Experts of a small language model: vocabulary 8192, 4 picks a token.
Below are experts of layer 6 (counted from 0) of a mixture-of-experts language model. Rows are named router (the router's row for the expert), up (a neuron's input weights, with its number), down (a neuron's output weights, with its number) and show model dimensions 0-255. Each number is 50 + 12 x the weight over its row's rms, rounded and kept within 0 to 99.
After each expert's rows: "comes before" lists some tokens at least twice as common just after its tokens as in all text; "mostly gets" lists some tokens that are sent to it at least half of the time. This comes from a sample of Wikipedia text that the model never trained on. Tokens count by the router's weight.

# expert 9
router:63 76 33 66 44 46 44 34 23 62 63 44 41 48 61 40 47 36 55 72 47 39 39 55 57 36 64 60 31 54 39 50 43 31 45 62 35 35 51 56 32 56 74 46 58 24 38 60 63 50 49 63 50 24 41 60 62 66 51 39 54 32 56 61 54 48 29 47 54 57 46 59 39 49 66 27 55 32 61 53 59 54 65 39 43 62 58 27 57 33 69 68 55 50 56 59 61 63 43 27 46 37 59 39 26 35 82 49 56 36 40 35 62 40 33 45 61 57 54 47 63 44 47 57 37 49 45 55 74 57 41 46 33 47 60 54 52 58 67 35 35 37 65 69 67 71 50 52 58 60 70 68 48 34 56 53 39 44 37 55 36 38 28 34 53 48 44 56 40 69 53 49 36 62 57 64 33 32 67 33 61 50 77 45 48 57 52 52 65 49 40 47 45 71 58 62 59 55 73 51 49 42 68 49 36 57 48 42 49 52 68 57 49 58 47 49 43 42 66 44 56 44 51 59 46 50 75 31 68 45 23 73 46 42 64 48 76 45 51 44 55 58 45 59 60 60 39 57 54 49 44 37 42 44 42 51
up0:48 31 61 59 46 45 51 28 58 43 42 63 62 64 51 65 33 28 46 18 31 33 43 35 57 51 57 40 50 50 51 29 48 54 47 52 54 51 49 54 49 52 32 37 71 32 62 44 42 50 52 44 58 35 30 44 61 45 43 33 48 23 60 46 60 63 75 59 42 44 53 39 48 36 66 45 46 67 58 49 43 40 31 48 57 44 52 18 44 68 58 51 28 61 50 57 57 56 51 44 38 49 53 47 41 62 58 59 54 57 47 48 67 50 76 44 51 39 43 46 41 37 50 32 62 77 26 62 16 57 42 51 44 36 54 39 41 30 72 38 56 36 51 50 57 59 65 48 53 54 57 66 71 52 27 70 47 47 37 33 65 50 43 71 59 44 55 69 60 61 54 52 66 54 75 57 71 60 68 53 65 59 64 46 57 57 30 52 30 57 59 50 41 55 60 29 38 57 35 49 51 31 44 40 60 45 61 64 54 46 36 73 34 43 61 59 74 53 56 51 51 38 55 39 49 38 65 61 48 27 43 55 35 67 45 55 59 57 61 47 64 43 50 58 60 55 84 53 63 56 41 65 51 56 48 66
down0:55 61 46 60 60 45 72 36 55 53 50 33 50 48 46 58 34 49 50 52 56 41 49 38 32 51 51 49 44 61 53 67 33 57 39 34 51 77 48 48 51 59 43 64 65 48 57 36 54 37 43 41 49 42 53 59 61 49 32 79 64 73 67 53 46 30 74 40 58 54 50 32 43 63 28 55 44 56 58 32 43 44 49 64 67 44 46 38 65 55 46 62 43 64 59 46 44 39 58 50 65 63 57 50 26 44 74 70 62 58 62 61 49 66 35 48 56 60 63 47 74 48 29 50 48 51 51 39 78 33 55 51 74 41 36 59 47 51 51 51 59 30 50 23 46 23 48 43 25 36 45 52 51 56 61 55 45 54 33 50 59 53 60 49 45 43 59 34 57 65 48 25 32 70 49 87 49 36 50 37 40 57 65 61 46 60 52 29 69 88 44 51 56 52 53 46 36 52 52 56 43 76 47 49 49 41 74 49 60 58 41 54 64 53 69 65 53 41 53 28 39 59 52 49 50 39 61 47 47 38 48 45 49 39 47 78 47 56 64 58 47 57 51 57 22 46 55 39 46 58 70 67 66 23 55 53
comes before: " the", " a", " his", " their", " an", " its"
mostly gets: " of", " from", " over", " into", " during", " after"

# expert 61
router:54 65 33 51 52 55 47 63 34 46 76 44 30 53 56 39 38 45 40 57 35 37 26 24 51 47 50 57 54 32 46 45 43 49 53 56 53 35 45 60 42 64 43 60 46 36 40 64 54 68 30 60 54 36 46 64 77 60 54 44 38 31 48 58 57 49 63 49 58 53 55 44 47 59 63 36 39 27 50 55 59 49 66 36 53 53 57 51 40 49 84 66 41 35 57 58 56 48 63 33 41 47 44 28 47 39 88 54 60 52 45 29 53 49 54 38 70 40 49 43 34 44 54 61 48 54 49 51 74 72 33 40 47 36 45 40 52 65 63 31 36 36 75 75 48 65 58 55 63 41 64 71 46 49 44 64 26 60 33 52 40 49 32 55 60 45 42 60 28 74 51 36 52 58 56 43 47 46 59 29 61 57 62 54 47 62 51 54 62 42 31 44 51 67 50 63 61 61 89 60 63 42 45 47 51 55 45 69 44 47 65 60 59 43 68 56 49 37 64 55 50 40 41 46 46 32 67 28 49 39 42 60 40 35 69 41 54 29 40 53 56 64 73 45 55 51 44 53 69 37 45 36 45 52 41 63
up0:60 64 58 63 56 42 34 52 44 63 40 50 50 54 45 47 55 27 43 32 72 39 44 49 54 47 66 46 51 51 64 28 56 56 31 58 65 64 43 43 40 66 48 54 50 59 49 48 52 65 63 44 68 40 26 46 46 63 62 50 42 50 52 43 45 45 46 61 62 49 36 38 30 62 58 47 50 53 66 72 47 41 45 44 40 35 53 46 76 36 62 53 50 55 37 40 41 45 64 42 39 24 19 64 36 42 60 47 61 20 39 51 45 60 53 51 61 38 37 29 46 50 50 70 54 41 50 60 60 60 56 42 81 33 46 44 34 53 41 61 47 52 50 53 58 46 87 71 49 29 57 49 90 44 52 58 39 62 30 41 54 54 60 51 42 58 55 62 49 58 59 36 55 54 49 54 56 57 39 58 61 68 65 48 48 14 53 44 59 73 42 31 62 60 45 37 36 76 77 53 62 48 53 62 37 47 42 63 62 51 53 60 48 37 47 79 69 62 61 51 53 58 55 38 47 51 61 45 38 39 53 60 52 44 51 59 58 53 32 58 57 57 69 56 29 75 56 31 57 48 21 40 59 50 44 38
down0:58 49 48 47 45 53 33 77 40 62 37 49 68 56 35 56 51 80 48 54 67 69 49 50 55 53 54 77 41 57 59 48 50 40 48 58 52 48 52 33 40 38 29 39 36 58 43 33 57 58 59 57 58 81 45 38 39 41 82 32 38 24 31 65 58 68 55 58 63 47 48 70 47 30 54 89 42 59 72 27 68 53 57 50 42 49 59 44 69 61 59 50 34 40 46 53 60 44 56 55 61 46 56 51 62 45 27 45 69 45 70 51 20 45 63 53 34 56 48 57 61 60 52 55 73 54 41 48 57 71 49 59 60 54 36 52 54 45 60 48 67 32 61 51 59 43 64 63 84 44 49 41 47 62 58 52 70 44 21 51 46 51 45 53 61 54 57 67 63 51 34 39 36 51 49 55 23 49 49 56 46 16 48 58 61 59 49 51 52 48 51 71 42 67 52 65 56 50 58 58 56 38 42 41 33 55 64 40 75 73 57 42 60 39 53 53 53 69 58 35 49 48 50 63 34 53 48 29 60 47 50 39 42 52 46 50 61 36 54 44 72 60 42 57 49 31 60 52 57 51 53 54 40 59 63 54
comes before: " the", " a", " his", " an", " this", " well"
mostly gets: " in", " of", " In", " during", "In", "On"

# expert 32
router:52 45 40 77 29 45 51 40 34 53 59 47 56 43 64 43 54 55 60 52 40 52 36 60 63 50 74 53 38 43 53 51 54 53 60 62 47 52 36 64 16 63 46 54 55 31 47 46 47 67 45 32 34 52 48 82 73 65 48 46 41 42 65 57 53 52 60 49 53 65 44 41 64 57 53 30 44 38 58 57 54 39 51 23 54 30 54 34 55 46 75 73 47 55 59 62 56 42 51 48 31 50 54 45 51 40 59 63 44 46 49 42 44 62 57 53 57 51 62 54 52 38 29 56 61 73 42 64 64 62 44 45 62 50 56 54 48 49 70 54 54 58 34 66 46 42 71 77 48 39 73 79 71 43 41 35 46 50 50 57 53 36 57 54 43 55 38 49 36 67 67 30 53 57 66 54 43 49 52 44 57 74 84 44 44 47 39 49 49 30 46 47 57 56 50 42 61 68 78 64 37 42 64 65 32 24 36 61 62 54 69 69 35 68 64 61 62 58 57 42 52 56 45 40 35 38 59 34 41 39 39 53 44 44 76 60 50 49 50 47 34 33 51 73 53 74 54 48 62 42 52 40 55 61 77 55
up0:48 64 60 62 55 56 61 61 60 48 66 51 46 43 76 58 36 60 65 47 49 50 67 45 63 35 50 56 42 42 45 54 59 52 46 52 67 43 41 42 59 60 67 45 30 57 37 61 64 89 48 57 52 49 53 45 73 23 77 39 50 55 30 63 71 43 52 48 56 45 44 53 51 47 64 70 42 38 39 47 71 54 52 36 52 47 50 51 42 51 54 69 45 45 41 49 56 63 54 35 09 44 41 40 61 30 42 38 26 38 63 47 46 37 46 44 53 54 52 50 54 60 66 46 44 44 50 51 74 38 57 84 47 75 68 37 68 51 44 57 41 49 54 35 46 48 54 63 49 57 30 50 41 38 48 39 44 72 19 33 49 44 52 43 41 37 52 66 53 55 61 51 43 53 73 56 27 63 47 54 51 52 59 47 41 46 57 48 61 56 59 52 46 47 37 61 57 81 36 36 46 71 81 43 65 48 45 29 34 52 65 45 25 58 50 49 46 54 49 29 42 81 46 62 61 41 52 50 70 36 53 47 55 43 20 36 43 49 54 36 55 40 58 52 43 42 46 35 58 51 54 45 30 40 36 33
down0:74 68 50 52 47 31 23 34 53 64 48 48 51 58 50 49 37 42 41 30 43 50 49 59 44 63 24 38 42 60 37 37 45 66 67 49 60 65 49 51 64 54 47 46 27 46 52 64 68 42 51 52 60 36 68 45 40 64 28 43 55 49 47 54 27 68 70 42 55 43 31 64 39 55 51 38 56 63 73 53 60 53 40 36 45 56 77 40 52 65 44 35 50 55 49 48 49 54 44 51 48 53 58 47 37 32 45 54 64 59 55 61 55 68 53 68 47 48 52 51 65 38 59 58 45 41 55 60 51 58 34 48 54 40 63 47 59 67 51 48 60 52 31 36 34 49 26 40 63 34 39 43 62 15 70 59 60 44 38 36 57 56 49 55 28 23 46 45 65 24 60 31 56 41 34 56 65 44 56 43 63 61 51 50 56 64 47 47 48 60 65 25 37 49 48 47 58 44 45 46 62 48 42 33 26 37 70 48 53 29 42 56 53 51 63 57 59 55 42 37 37 22 34 61 46 62 85 30 76 39 62 69 65 53 51 52 38 45 73 64 48 28 53 38 50 53 57 57 53 36 59 35 57 62 49 61
comes before: " |", ")", "–", "0", ",", "."
mostly gets: " billion", " million", " census", "″", "′", " electors"

# expert 21
router:64 61 50 53 51 43 44 55 19 48 73 55 47 44 42 39 46 61 54 69 52 34 33 40 60 34 75 37 39 57 52 28 52 24 40 43 56 40 45 52 31 64 61 36 41 26 33 58 58 73 25 60 51 53 36 55 59 56 57 35 46 45 55 55 48 44 53 51 55 58 53 39 45 47 66 53 68 59 63 60 40 56 57 55 42 40 60 45 48 44 66 46 39 60 62 63 77 51 67 36 34 45 42 20 48 45 59 55 51 38 43 59 51 59 56 30 55 64 56 49 47 15 31 52 60 77 34 55 62 50 43 47 57 44 52 52 59 45 59 35 65 41 52 45 51 47 61 71 57 62 66 62 45 25 42 56 50 48 36 71 44 48 48 34 46 39 73 39 54 41 50 47 17 69 63 41 48 32 50 44 54 55 76 28 55 53 38 51 46 41 45 49 54 44 35 70 48 64 59 60 46 32 55 43 36 27 51 59 47 56 47 68 50 59 50 63 51 43 89 54 62 65 29 35 49 47 57 43 46 34 50 51 48 59 80 30 57 45 37 35 50 54 43 54 73 65 55 45 69 47 57 42 48 45 56 38
up0:62 53 65 67 43 35 49 53 47 42 53 47 46 54 55 52 66 46 48 72 44 53 49 49 39 33 45 69 58 39 50 70 54 61 47 51 56 40 57 72 46 46 50 55 36 28 44 60 59 69 31 55 82 39 56 44 53 70 47 70 22 34 72 34 37 53 36 54 52 62 38 55 60 61 44 37 66 56 56 54 43 32 43 20 42 63 45 47 54 50 58 54 36 52 78 47 72 68 46 64 49 49 41 42 30 52 43 32 68 87 49 44 51 46 56 47 50 57 64 52 64 26 56 61 53 60 67 51 63 46 50 30 34 61 48 50 59 37 53 61 56 52 60 45 47 70 54 39 52 58 36 48 50 46 37 46 47 43 26 62 39 63 52 43 73 28 54 54 47 40 43 45 42 49 55 57 53 52 54 55 34 53 58 54 38 42 65 38 43 22 56 55 38 42 45 62 53 54 61 58 44 49 59 45 51 55 38 88 36 36 41 65 52 32 62 64 55 49 58 74 45 35 50 49 56 36 44 67 66 33 49 32 69 53 77 48 61 52 56 46 46 56 73 45 56 51 38 60 56 40 63 31 93 49 54 39
down0:65 35 67 40 39 53 53 39 32 41 30 46 56 36 41 52 42 55 46 71 30 58 33 53 48 65 63 71 46 47 39 30 65 51 60 54 64 71 37 43 40 53 63 42 54 44 52 42 50 57 53 42 42 46 56 33 27 53 65 49 60 69 33 46 45 19 28 27 55 65 50 72 39 44 52 38 48 45 45 47 54 41 40 47 37 27 46 43 50 59 49 44 42 60 35 78 54 69 47 57 55 57 58 53 49 36 53 64 61 32 63 63 49 67 71 48 42 48 66 32 61 63 62 54 55 72 39 42 40 62 39 55 57 43 70 52 53 43 59 56 54 45 43 72 60 18 26 37 71 42 47 47 58 55 51 57 29 53 54 49 34 53 66 29 46 67 59 35 44 56 45 51 51 48 72 35 66 46 27 66 36 43 56 33 41 61 65 44 85 35 48 30 45 32 48 51 60 53 50 53 39 58 48 64 56 50 50 51 47 45 58 34 44 74 52 37 65 45 31 46 27 47 69 51 41 43 63 49 55 46 39 44 47 44 72 34 28 54 43 74 48 37 46 54 55 52 48 54 52 54 70 67 44 30 45 35
comes before: " |", "0", ".", "7", "8", "9"
mostly gets: " Clade", "9", "teen", "8", "7", "6"

# expert 15
router:63 41 55 75 33 47 53 27 20 52 47 39 45 45 49 24 54 43 58 59 53 58 28 38 55 53 59 33 56 57 62 46 41 51 67 45 51 52 44 69 32 65 48 65 45 49 46 56 53 52 39 58 29 43 39 83 64 70 52 50 51 48 59 41 45 66 53 32 43 61 56 42 54 44 59 18 49 36 65 41 49 41 69 46 55 40 51 44 50 59 82 55 53 52 65 52 66 49 50 46 44 60 54 31 37 47 77 62 49 64 46 46 50 34 52 41 62 45 57 49 47 26 30 62 55 64 41 60 66 60 55 46 49 43 49 58 52 59 78 56 59 59 53 46 44 51 63 54 52 41 65 72 67 30 48 42 50 49 39 65 55 46 47 37 62 53 42 58 43 67 67 33 46 50 62 56 32 41 56 39 58 79 67 46 43 51 48 59 50 39 49 57 53 69 52 33 57 74 72 50 49 30 63 52 29 26 45 51 58 36 62 66 46 57 69 63 58 54 55 39 38 72 43 39 41 48 64 46 39 38 36 65 62 46 67 55 60 49 52 48 33 61 36 61 47 80 51 51 78 35 48 19 65 62 63 59
up0:50 45 65 38 39 43 46 41 14 53 42 90 62 75 54 32 76 29 48 54 41 61 57 28 27 61 45 48 51 66 62 46 69 33 52 45 68 50 03 81 63 45 75 55 44 52 52 41 36 38 63 76 45 60 55 73 43 59 59 41 54 46 66 65 54 60 75 61 54 40 43 65 40 58 49 48 41 42 64 45 47 38 53 66 40 52 49 43 51 57 59 41 54 35 66 39 45 40 36 50 48 40 50 43 58 48 39 43 30 58 55 61 51 38 58 64 67 44 45 49 47 44 54 54 53 42 51 56 55 50 53 64 42 62 60 58 45 38 60 39 32 55 65 43 42 42 35 42 56 69 51 58 54 21 42 44 40 61 39 55 58 54 63 50 63 54 59 36 59 44 36 32 37 33 48 35 47 67 49 60 70 58 65 30 44 53 69 58 34 51 49 53 48 64 39 41 70 71 47 52 59 26 38 45 59 56 65 51 36 42 42 42 53 50 61 41 53 41 48 40 35 47 53 58 53 33 66 49 39 56 44 46 36 61 55 40 44 52 49 70 44 65 47 27 42 65 44 58 57 52 48 48 75 29 32 56
down0:43 38 41 64 52 61 55 60 45 54 27 56 54 52 39 37 49 49 38 43 41 62 26 43 34 31 63 48 49 70 63 43 53 54 29 61 48 30 17 63 63 42 50 45 53 49 64 48 51 65 44 33 46 53 43 46 60 25 56 52 54 68 48 59 73 52 44 49 53 44 31 41 33 64 48 53 55 24 54 46 48 43 50 64 50 54 54 42 72 47 49 35 32 55 29 57 54 61 48 47 45 68 63 51 41 55 51 55 57 47 49 43 48 65 45 59 60 50 27 40 48 62 65 43 31 51 47 41 47 40 48 40 34 49 34 34 24 46 43 50 46 68 34 57 48 63 69 58 54 65 47 50 38 66 59 27 36 61 48 53 55 65 51 43 47 52 40 39 44 56 57 81 55 67 51 50 45 48 48 46 63 46 65 55 40 66 19 53 85 57 78 40 61 45 45 47 40 49 41 52 75 49 55 56 45 77 41 51 42 60 37 38 61 30 56 46 52 48 52 45 47 49 51 53 64 50 24 61 37 58 59 28 38 82 49 67 49 33 34 57 54 61 38 35 91 49 35 48 55 62 70 60 36 40 32 44
comes before: " |", ")", "–", ",", "0", "6"
mostly gets: " century", "present", "century", "ent", " ago", "History"

# expert 25
router:52 71 42 46 33 53 54 50 41 69 63 51 27 57 55 39 49 64 67 58 52 44 45 51 48 40 63 48 66 63 42 33 45 49 62 61 60 53 33 59 42 49 33 50 60 25 23 44 74 77 56 49 33 43 46 88 63 58 52 35 41 37 47 46 61 46 59 48 65 41 38 54 36 77 55 38 57 38 53 46 46 47 76 30 48 23 57 34 38 51 66 52 26 55 46 52 62 52 25 34 37 34 62 28 44 40 62 45 61 49 61 53 49 41 44 52 71 55 59 49 61 29 49 47 54 50 51 47 68 56 34 54 56 43 47 59 58 66 61 62 65 49 62 39 55 50 66 57 62 52 65 66 57 41 44 65 48 49 55 40 44 39 49 52 47 39 58 42 61 66 48 23 46 43 62 51 62 40 67 35 61 73 52 49 44 51 29 55 57 28 55 33 37 63 44 63 64 64 46 68 63 58 50 62 50 16 52 45 51 43 39 66 35 52 56 63 53 56 56 61 48 44 35 59 52 52 62 31 43 34 20 46 56 57 80 44 59 35 47 40 52 52 57 50 51 62 26 36 66 30 41 40 50 46 62 44
up0:43 68 52 35 60 70 35 38 57 42 52 51 43 58 59 46 40 51 78 17 54 31 43 31 45 52 74 47 61 57 54 50 39 23 67 39 68 48 60 55 42 63 45 34 57 66 37 54 42 48 53 52 52 65 51 58 55 33 38 56 37 54 69 34 34 51 66 59 56 41 53 41 43 41 61 74 55 39 49 51 44 38 56 48 48 51 46 55 53 54 40 59 60 67 50 48 55 68 55 46 44 37 67 33 39 43 48 45 64 66 66 53 59 42 41 50 42 56 40 21 42 45 53 64 55 47 59 52 68 68 53 73 55 48 43 49 67 72 52 38 44 20 40 38 36 36 55 52 61 53 48 62 31 50 42 53 43 46 42 59 46 47 43 57 48 29 53 47 35 61 54 30 29 50 66 51 28 44 86 23 57 71 52 32 72 52 32 59 53 47 60 66 62 53 42 43 51 61 74 41 63 56 47 39 57 61 34 57 60 53 54 46 55 66 40 36 42 58 38 51 26 37 53 56 64 55 80 57 27 36 49 61 49 39 57 56 67 42 47 57 69 24 69 47 62 64 39 36 56 69 52 41 68 45 41 51
down0:64 40 43 60 37 40 48 47 60 45 50 60 59 47 42 45 63 53 61 52 70 34 49 69 42 34 57 47 51 35 60 42 49 43 48 45 84 48 50 45 70 56 34 52 54 51 41 26 44 58 32 30 37 60 39 34 59 58 25 63 27 69 54 54 50 56 39 53 54 35 70 59 45 40 42 64 59 45 51 26 68 51 70 49 56 73 34 60 47 43 31 54 55 59 64 33 44 57 58 87 62 48 76 39 43 72 35 62 79 54 31 47 48 35 62 62 36 61 45 35 56 44 45 58 58 71 49 50 67 31 47 50 53 59 41 69 57 30 42 45 48 40 35 31 50 36 57 50 44 69 72 46 46 64 42 54 55 37 46 52 46 33 51 45 51 47 37 56 59 68 52 55 42 42 50 25 44 44 32 61 34 56 51 50 48 49 52 55 27 64 57 45 57 32 30 51 68 49 55 54 63 72 54 50 50 50 73 36 52 39 51 35 42 35 40 58 51 56 53 30 52 63 17 57 59 29 56 57 57 64 26 36 50 60 48 43 70 42 41 68 60 38 36 55 30 40 63 49 52 45 46 56 65 48 47 39
comes before: "-", "|", "\n", "=", "|---|---|", "The"
mostly gets: " long", " Coordinates", "\n", " far", " medal", " short"

# expert 73
router:52 71 63 51 52 53 50 33 31 48 71 38 57 46 33 47 43 37 57 51 32 42 35 39 55 54 68 29 52 62 60 43 42 55 59 52 58 39 42 64 18 63 57 44 42 37 61 59 25 55 30 35 43 67 44 54 69 52 45 60 25 32 57 60 37 57 50 61 42 53 41 72 58 59 49 26 43 41 54 60 46 41 56 44 41 51 71 66 64 39 62 51 33 40 65 52 53 80 38 32 42 43 58 33 38 30 78 36 36 49 36 35 65 51 56 42 55 34 83 50 45 20 36 40 48 48 43 38 33 60 47 50 48 39 56 44 40 77 65 19 37 48 43 44 45 55 60 65 51 47 36 59 46 31 45 45 30 71 47 56 54 38 44 62 59 60 45 52 48 52 48 24 49 44 52 53 27 55 56 58 60 68 65 43 51 38 33 46 55 50 42 43 35 40 45 45 50 63 47 60 49 37 57 45 40 48 38 50 49 56 39 67 46 64 56 57 61 58 66 31 50 52 45 45 58 40 53 54 49 39 29 48 60 45 78 39 70 32 41 53 38 67 71 72 58 67 40 51 65 51 60 34 49 54 53 59
up0:51 54 53 70 58 62 46 36 46 65 41 30 50 28 74 53 45 49 41 48 30 62 62 61 54 46 68 31 58 29 50 49 59 50 40 69 68 59 34 48 43 45 52 51 61 30 60 74 51 51 59 51 39 25 46 52 51 60 53 47 53 65 74 73 46 66 71 49 46 59 39 50 61 33 69 30 52 50 45 77 67 27 52 59 41 55 72 48 40 41 66 44 39 49 48 38 61 62 64 45 57 45 36 48 47 44 55 72 32 46 49 63 67 34 43 53 50 52 66 43 56 44 62 55 38 53 52 45 58 64 57 64 69 31 39 42 58 55 34 44 47 34 56 33 46 42 64 40 55 37 25 58 43 55 62 58 31 42 47 55 49 26 61 63 38 52 43 61 30 35 52 30 56 49 61 60 51 66 48 60 43 77 44 41 51 29 47 43 84 42 52 37 56 59 67 50 36 66 26 56 36 40 38 44 62 44 25 65 41 49 54 54 55 46 52 48 50 57 54 42 37 61 48 47 52 50 60 22 55 36 73 61 28 54 84 47 62 26 33 44 50 48 54 52 49 42 72 51 64 54 50 54 51 55 34 47
down0:45 54 48 75 51 63 46 71 50 69 47 59 64 59 61 69 23 45 34 68 49 44 62 44 72 57 53 51 72 40 44 41 69 49 30 46 46 30 51 57 35 68 50 48 27 42 42 46 27 33 52 35 49 66 48 63 46 63 55 45 46 50 62 27 66 38 41 47 47 51 65 49 50 54 35 50 54 44 52 50 38 70 54 84 38 53 54 46 49 53 46 55 82 44 52 43 26 53 18 55 27 38 49 59 54 40 57 37 54 61 27 45 37 54 64 42 37 46 41 71 55 50 69 53 34 52 59 52 49 51 64 40 69 95 55 40 49 73 43 48 65 46 60 57 53 59 29 55 46 59 61 53 35 50 32 43 65 61 39 59 47 41 46 60 50 62 33 43 66 55 62 42 43 40 56 60 49 54 49 43 60 45 61 33 49 41 52 55 67 51 57 48 67 58 36 51 38 49 47 40 56 40 61 65 34 52 58 40 35 34 54 53 53 49 67 37 55 20 44 53 31 28 38 54 46 41 42 67 54 55 19 38 44 51 38 40 59 57 56 44 39 56 49 46 63 57 28 40 51 38 40 39 74 59 56 29
comes before: " ", " \"", " •", " A", " The", " B"
mostly gets: "|", " Synonyms", "inomial", " List", " Succeed", "-"

# expert 52
router:72 62 50 49 58 27 37 44 18 47 74 46 58 54 31 61 52 47 50 46 29 54 32 37 41 45 52 46 62 39 39 44 51 43 60 61 37 52 26 54 33 51 52 54 48 29 47 53 41 47 25 41 42 53 35 63 62 61 60 47 51 38 61 49 60 43 69 46 78 34 50 45 49 66 59 38 45 34 54 69 58 53 50 46 57 36 59 43 60 39 80 42 48 62 45 53 58 60 39 36 27 18 43 30 53 42 75 34 47 57 46 44 39 54 50 27 73 35 58 51 67 32 34 47 66 61 53 58 62 47 28 33 59 49 62 62 52 53 65 31 57 56 54 63 41 44 67 65 51 54 73 63 75 51 35 66 59 59 36 46 58 46 50 61 43 36 43 50 36 64 53 44 56 71 51 39 47 67 54 46 58 65 74 51 55 46 45 57 53 49 36 57 46 58 71 34 50 47 72 65 44 32 67 70 29 43 60 69 46 57 47 86 38 48 57 60 52 60 51 43 55 65 45 31 45 50 54 32 31 52 39 52 60 40 64 47 51 33 47 62 49 51 56 55 59 51 37 56 61 31 39 37 50 54 62 54
up0:63 50 42 43 46 48 50 83 36 56 67 50 22 54 46 36 34 45 54 41 54 35 50 52 59 52 73 43 41 44 47 59 13 53 36 67 66 81 37 40 44 68 43 61 49 36 57 49 59 44 46 52 51 35 64 30 56 62 60 42 41 51 73 51 58 49 37 44 46 62 40 63 32 53 48 37 37 36 55 58 49 57 35 40 57 33 58 46 55 37 35 39 44 42 42 62 41 84 34 62 50 39 54 55 44 35 46 45 52 30 41 59 46 15 41 50 47 48 44 56 55 28 44 40 34 64 46 42 70 56 36 43 61 26 47 49 55 70 34 47 63 39 41 43 43 36 50 67 33 62 30 53 59 51 33 63 55 43 54 94 58 43 40 41 50 47 59 56 48 61 44 44 31 38 58 56 27 50 41 56 48 63 48 67 57 58 55 61 37 57 46 59 64 53 55 56 39 39 44 53 67 59 50 53 50 43 56 53 49 53 55 68 69 42 44 44 47 17 52 61 39 68 53 64 58 61 32 44 33 55 55 45 78 48 40 51 51 56 57 39 46 53 43 40 71 32 35 61 61 63 67 39 68 48 57 34
down0:46 46 45 58 55 41 49 44 69 73 48 54 37 36 46 53 56 39 36 44 25 62 56 30 69 47 52 33 54 40 34 45 48 41 33 53 48 82 37 54 43 18 58 48 39 56 44 61 59 53 69 40 73 30 43 51 49 46 46 63 33 49 36 31 36 54 56 65 20 71 67 37 50 65 47 31 58 58 31 44 28 68 55 72 40 42 55 30 61 53 43 40 66 65 58 35 50 62 36 20 52 43 72 58 46 36 43 28 51 53 46 48 52 64 65 56 63 43 57 36 48 51 46 47 54 47 64 47 32 44 57 56 39 45 39 62 49 48 54 50 68 65 57 56 37 47 50 54 51 50 28 44 62 52 43 57 45 23 61 62 42 49 53 58 34 51 38 64 44 58 39 49 65 43 37 35 26 49 60 58 62 59 46 54 41 51 50 53 46 48 37 33 50 49 60 55 50 56 39 49 41 55 48 40 68 41 30 40 49 42 28 39 67 64 54 59 76 27 36 50 41 39 38 48 60 34 25 49 89 46 49 56 47 49 41 52 60 58 38 73 39 51 64 45 53 27 44 51 33 77 44 63 39 55 56 59
comes before: " ", " |", "3", "4", "5", "6"
mostly gets: "′", " kg", " km", "″", " sq", " lb"

# expert 4
router:72 47 37 48 46 62 64 65 39 43 64 49 28 37 53 23 57 65 49 74 30 37 42 53 51 32 65 35 48 68 48 45 31 28 53 50 59 34 46 46 26 69 46 30 45 37 45 63 62 80 34 64 38 35 32 54 61 55 65 40 23 34 61 51 62 44 46 51 59 53 45 53 47 47 46 57 33 54 42 54 49 41 64 46 36 52 59 50 39 35 71 45 39 43 58 48 60 53 42 51 51 48 57 46 62 36 90 38 34 45 58 64 55 51 51 20 67 71 67 44 48 25 40 57 59 75 41 57 64 51 55 53 45 38 47 56 50 66 59 46 56 33 55 36 55 58 63 56 38 65 51 43 38 49 37 62 54 58 34 61 42 60 40 48 46 49 44 38 49 42 57 55 38 69 70 47 38 38 65 51 46 41 72 40 49 49 50 50 59 55 28 47 56 45 34 50 46 67 56 59 73 51 30 39 30 22 44 35 49 50 54 50 47 63 44 45 30 44 68 49 47 62 46 52 42 60 37 39 58 43 58 59 45 64 66 20 42 30 43 26 46 66 48 62 73 50 52 56 63 31 56 47 56 55 54 45
up0:64 42 61 49 51 54 45 58 60 63 52 55 56 49 58 47 58 62 45 50 75 37 40 49 47 47 43 53 58 72 51 31 39 54 39 48 56 22 46 44 54 68 34 42 64 38 47 57 65 63 41 69 42 48 70 76 42 81 45 50 38 47 53 53 31 50 61 49 48 70 43 69 31 33 63 24 45 63 42 44 29 39 64 49 49 48 59 31 61 65 56 75 41 56 58 31 41 53 50 48 55 77 53 47 58 30 60 62 63 42 54 65 43 49 60 36 45 81 51 42 33 52 35 76 47 60 36 67 48 62 31 31 51 56 72 55 53 66 66 36 69 57 60 53 39 59 54 52 54 42 36 48 39 48 50 37 56 49 63 55 37 45 32 53 29 66 59 52 74 45 60 57 34 50 58 54 35 41 61 55 47 48 50 52 58 33 32 55 63 53 44 44 56 48 50 49 58 82 58 53 66 49 84 81 57 25 44 45 51 50 68 48 40 59 34 49 56 56 55 61 53 45 35 56 58 40 51 45 47 60 39 48 55 64 40 67 55 56 47 37 27 53 56 69 62 64 39 52 56 61 25 47 32 47 67 35
down0:52 49 54 49 37 46 28 42 49 22 29 32 85 71 45 46 26 55 47 71 62 51 62 40 46 46 55 52 46 57 37 46 42 48 53 63 55 44 58 52 90 49 44 51 40 67 28 46 44 42 63 55 65 44 55 54 54 48 49 70 52 58 51 60 70 61 33 60 41 59 56 60 42 57 29 56 54 47 64 48 62 76 45 60 63 53 65 38 42 54 51 46 48 58 75 37 50 54 40 31 46 41 47 47 39 41 58 40 45 45 48 21 36 51 38 53 52 45 29 52 47 54 71 37 34 59 45 65 44 54 39 54 49 45 29 44 44 62 33 58 46 60 09 55 40 46 49 49 50 35 60 38 46 82 47 48 53 49 54 49 51 63 52 46 36 52 64 77 43 42 41 51 61 62 43 38 61 61 40 64 56 41 54 44 57 58 67 80 62 34 54 40 34 61 58 53 47 40 46 59 46 65 55 52 54 67 60 54 60 52 48 44 55 55 60 31 64 59 39 53 41 58 53 42 52 45 73 45 59 60 61 51 64 31 24 46 46 57 64 68 70 34 49 29 30 45 72 42 45 58 47 74 18 51 55 72
comes before: "0", "1", "2", "9", "7", "8"
mostly gets: "|---|", "9", "cr", "0", "5", "8"